config = dict(
    num_hidden_layers=9,
    hidden_size=192,
    n_experts=64,
    experts_per_token=3,
    d_expert=128,
    d_shared_expert=128,
    hidden_act='geglu',
    moe_layers=[0, 1, 2, 3, 4, 5, 6, 7, 8],
    router_score='softmax',
    normalize_top_k=False,
    routed_scale=6.66,
    balance_loss=0.00142,
    balance_bias=True,
    init_std_router=0.0165,
    lr_router=0.0014,
    num_attention_heads=3,
    num_key_value_heads=3,
    head_dim=96,
    vocab_size=3243,
    norm='rmsnorm',
    norm_place='pre',
    norm_eps=1e-06,
    positions='rope',
    rope_theta=10000.0,
    rope_fraction=0.75,
    qk_norm=False,
    attn_scale=0.102,
    tie_word_embeddings=True,
    parallel_block=False,
    init='uniform',
    init_std_qkv=0.044,
    init_std_o=0.0,
    init_std_up=0.044,
    init_std_down=0.0,
    optimizer='muon_variant',
    learning_rate=0.00839,
    beta1=0.95,
    weight_decay=0.012,
    lr_head=0.00732,
    max_grad_norm=0.5,
    warmup_steps=200,
    schedule='wsd',
    decay_fraction=0.256,
    decay_shape='cos',
    final_lr_fraction=0.0,
    batch_tokens=65536,
    max_seq_len=512,
    doc_mask=True,
    train_tokens=388500000,
    max_steps=5929,
    dataset='wikipedia_en',
)
Below are experts of layer 3 (counted from 0) of a mixture-of-experts language model. Rows are named gate (a neuron's input weights, with its number), up (a neuron's input weights, with its number) and show model dimensions 0-191. Each number is 50 + 10 x the weight over its row's rms, rounded and kept within 0 to 99.
Before each expert's rows: a language model's description of what the expert responds to. This comes from a sample of Wikipedia text that the model never trained on.

# expert 62
Section breaks and headings
gate2:46 48 62 50 40 65 58 54 53 54 50 36 39 38 48 53 56 43 45 51 34 37 71 58 52 32 50 48 51 26 32 46 55 49 52 48 44 50 31 46 61 38 49 60 48 46 43 49 51 49 50 58 76 36 51 47 39 51 49 54 60 46 63 63 63 54 41 40 50 62 58 63 56 36 48 62 35 47 59 45 41 43 66 70 59 58 53 44 59 57 55 38 58 69 53 41 46 42 62 42 48 56 78 48 68 60 49 50 35 58 63 37 37 51 51 47 56 68 46 60 45 58 43 41 63 47 46 42 62 42 56 64 38 18 56 44 51 52 39 51 45 41 31 45 60 52 43 46 51 46 48 49 48 46 50 61 47 59 47 43 53 52 44 57 18 46 75 46 44 60 63 31 56 30 62 51 44 45 54 56 64 35 42 49 48 54 38 65 38 47 44 54
up2:47 32 47 32 72 46 42 40 52 56 45 59 56 46 46 47 48 59 59 47 64 61 40 48 39 75 59 50 58 76 55 75 50 51 47 46 44 46 63 54 40 43 48 46 55 71 46 54 47 49 48 49 34 51 47 50 67 50 55 39 35 46 39 29 44 43 54 55 48 46 56 48 53 61 50 59 59 61 47 52 66 53 33 30 46 43 36 62 38 42 38 63 44 45 46 54 47 55 39 55 56 40 29 46 33 39 45 48 59 37 45 59 54 50 49 57 59 33 48 40 53 47 63 60 40 48 70 59 51 59 52 49 56 84 38 53 61 41 62 51 53 57 61 49 42 52 54 42 53 57 36 41 48 60 65 29 51 39 58 51 48 44 68 40 76 48 33 53 57 43 36 66 45 65 42 49 50 47 41 40 62 63 46 61 57 40 53 44 60 45 40 46

# expert 40
Table header cells
gate0:53 51 43 52 43 47 55 56 38 38 56 38 38 50 56 55 66 68 45 50 44 53 69 55 59 51 42 32 47 58 27 40 58 44 60 50 49 45 38 56 52 55 50 41 36 54 50 69 66 65 63 50 52 53 36 52 58 49 53 39 49 49 56 46 60 40 59 40 34 57 42 42 64 33 40 65 36 58 36 65 48 34 52 62 54 38 71 36 44 59 47 63 35 38 56 60 55 45 30 46 55 59 53 39 44 56 45 47 32 50 55 41 46 53 40 65 39 56 49 52 54 46 37 46 68 65 50 63 48 56 59 72 66 63 45 61 51 50 57 62 51 56 27 50 36 55 45 41 62 42 53 67 60 39 46 51 43 45 55 60 50 28 40 60 64 67 52 36 59 54 42 53 34 42 52 59 49 40 58 56 31 38 26 39 38 54 54 51 60 50 46 44
up0:38 56 54 40 61 43 51 57 40 45 68 40 43 60 59 44 49 53 45 58 61 41 38 39 17 67 74 50 50 58 53 62 56 63 42 55 47 54 54 50 56 48 48 55 56 50 36 53 41 46 38 60 57 40 70 57 52 51 61 71 50 47 44 45 50 50 36 63 61 49 56 59 41 44 51 44 64 53 50 45 51 46 55 44 58 64 47 42 48 45 25 55 43 58 48 27 61 61 55 58 38 34 65 45 61 38 40 54 47 57 73 42 65 39 52 35 68 47 58 48 56 65 38 63 30 40 57 53 40 42 38 45 56 38 41 63 55 50 40 44 51 49 64 59 59 54 67 57 42 56 51 47 51 65 46 44 41 49 34 43 48 48 39 43 41 34 41 72 62 58 38 53 44 45 81 44 51 59 58 55 59 57 55 66 40 46 29 52 45 49 51 49

# expert 41
List and table markers
gate0:54 64 57 33 59 57 43 39 35 47 65 53 35 55 52 42 48 59 48 56 49 37 63 48 45 50 53 39 70 39 65 57 44 56 45 81 39 47 53 32 29 55 67 53 59 57 50 39 50 49 68 58 41 55 43 62 39 46 53 62 43 50 38 56 43 69 43 57 48 56 61 44 64 69 50 45 44 45 30 42 37 42 56 33 66 57 67 60 53 49 56 50 59 54 46 44 50 54 56 43 50 45 66 54 39 51 66 45 33 53 45 60 48 53 42 54 49 61 55 76 53 48 49 64 54 45 48 59 67 33 47 51 50 48 47 61 49 43 51 54 50 52 57 50 62 48 39 29 60 22 38 61 52 37 40 45 34 43 60 54 60 55 42 53 56 37 59 34 33 48 57 56 48 50 44 46 43 61 42 61 59 24 62 56 48 46 34 31 41 45 51 38
up0:19 56 59 60 54 50 40 46 53 45 36 62 54 52 53 62 54 60 39 46 53 43 54 53 59 40 34 70 40 47 56 49 51 38 43 49 47 35 56 49 75 44 65 47 45 36 59 44 45 48 30 51 40 54 49 63 63 16 39 50 55 62 47 41 62 62 39 46 59 39 25 55 35 61 64 52 56 41 52 25 43 36 54 50 41 65 54 42 43 58 40 52 61 52 46 55 59 65 38 52 53 59 40 46 56 49 49 48 55 62 41 64 53 44 46 62 50 59 48 45 46 45 39 55 52 59 38 63 48 51 48 48 35 49 54 28 40 52 53 53 53 36 63 55 49 36 65 51 49 63 55 39 24 62 46 44 58 48 55 53 45 46 57 45 53 56 53 40 62 68 42 35 57 51 58 50 57 56 51 36 62 64 51 58 26 50 40 69 32 52 46 54

# expert 46
Line breaks, list dashes
gate0:59 59 41 43 46 52 59 47 78 60 48 52 52 45 41 63 62 48 72 55 47 45 54 51 48 57 53 33 62 54 69 47 22 61 46 43 43 52 49 51 51 47 62 52 58 53 47 36 62 42 28 62 66 33 44 40 56 61 49 64 31 47 60 45 63 50 46 49 37 49 56 54 45 45 65 49 53 45 55 60 50 35 41 50 56 40 45 47 44 56 53 41 60 65 40 38 35 52 37 36 49 47 53 23 58 58 52 36 66 43 45 47 45 50 47 40 38 47 36 55 73 54 59 34 57 47 60 50 47 40 57 45 35 45 56 47 48 43 65 58 47 53 49 60 44 37 44 72 54 62 48 65 58 47 54 49 56 42 55 32 34 23 60 57 62 48 57 49 55 54 39 51 55 46 46 71 33 69 52 61 52 72 58 67 37 48 42 40 44 56 48 49
up0:62 57 64 37 54 58 64 42 59 49 33 48 46 49 46 51 56 45 56 39 52 44 58 53 42 44 49 44 58 61 54 48 34 57 44 69 52 51 52 71 43 38 48 55 46 51 42 51 37 48 38 61 64 20 58 50 43 65 57 63 43 63 33 40 49 60 47 58 27 53 57 62 42 63 59 43 48 45 55 48 53 50 48 46 68 45 56 57 38 60 46 52 62 61 57 58 57 35 53 39 50 49 45 47 47 63 26 41 57 49 45 36 50 43 48 32 43 57 45 49 64 62 59 43 60 54 41 51 47 57 56 36 48 37 72 39 36 55 42 45 44 66 55 70 39 38 51 44 50 49 35 59 50 53 54 44 59 39 59 40 60 42 68 52 69 43 57 54 50 50 43 32 54 58 45 64 24 47 67 56 54 38 42 52 46 36 18 54 62 65 39 57

# expert 36
List separators
gate0:45 52 48 50 46 38 49 47 64 40 52 54 62 42 51 45 37 53 32 65 59 49 61 50 50 59 51 59 58 52 63 37 41 45 51 42 46 53 44 53 40 34 66 41 44 47 69 62 46 73 57 62 31 47 45 48 50 46 42 54 49 51 45 52 68 47 65 30 60 49 42 53 40 51 48 30 60 44 48 43 44 49 39 62 53 50 50 63 51 63 55 39 55 46 33 56 44 39 53 34 29 54 48 67 54 60 27 62 45 48 47 68 59 48 47 24 59 53 47 58 49 42 53 57 50 53 55 56 34 44 37 59 71 53 60 61 48 57 38 48 58 57 29 51 52 58 49 43 52 50 57 39 56 40 62 66 41 61 72 78 46 45 69 73 42 51 47 47 44 47 49 45 61 44 40 70 64 45 56 58 40 76 52 50 60 50 51 44 70 62 51 52
up0:50 37 52 60 54 43 64 37 49 51 44 65 42 49 65 41 43 35 57 53 61 53 52 63 67 54 41 56 48 51 46 50 44 50 46 49 48 48 54 40 63 57 35 54 56 61 31 47 48 44 53 59 57 48 56 38 37 40 56 58 59 31 63 50 55 44 47 32 30 41 52 41 59 65 57 40 49 48 40 47 45 46 32 53 46 68 66 43 44 31 37 53 16 52 56 43 46 46 40 52 55 70 39 41 53 47 63 67 60 49 43 49 46 52 30 48 67 48 52 52 60 55 45 51 37 50 44 58 54 41 62 47 62 47 41 53 56 54 52 60 43 47 67 46 58 63 59 68 64 50 59 69 41 58 43 39 52 39 43 33 41 35 57 54 56 63 63 68 60 64 59 50 54 68 40 52 62 66 70 50 64 39 52 51 49 69 38 74 52 38 42 58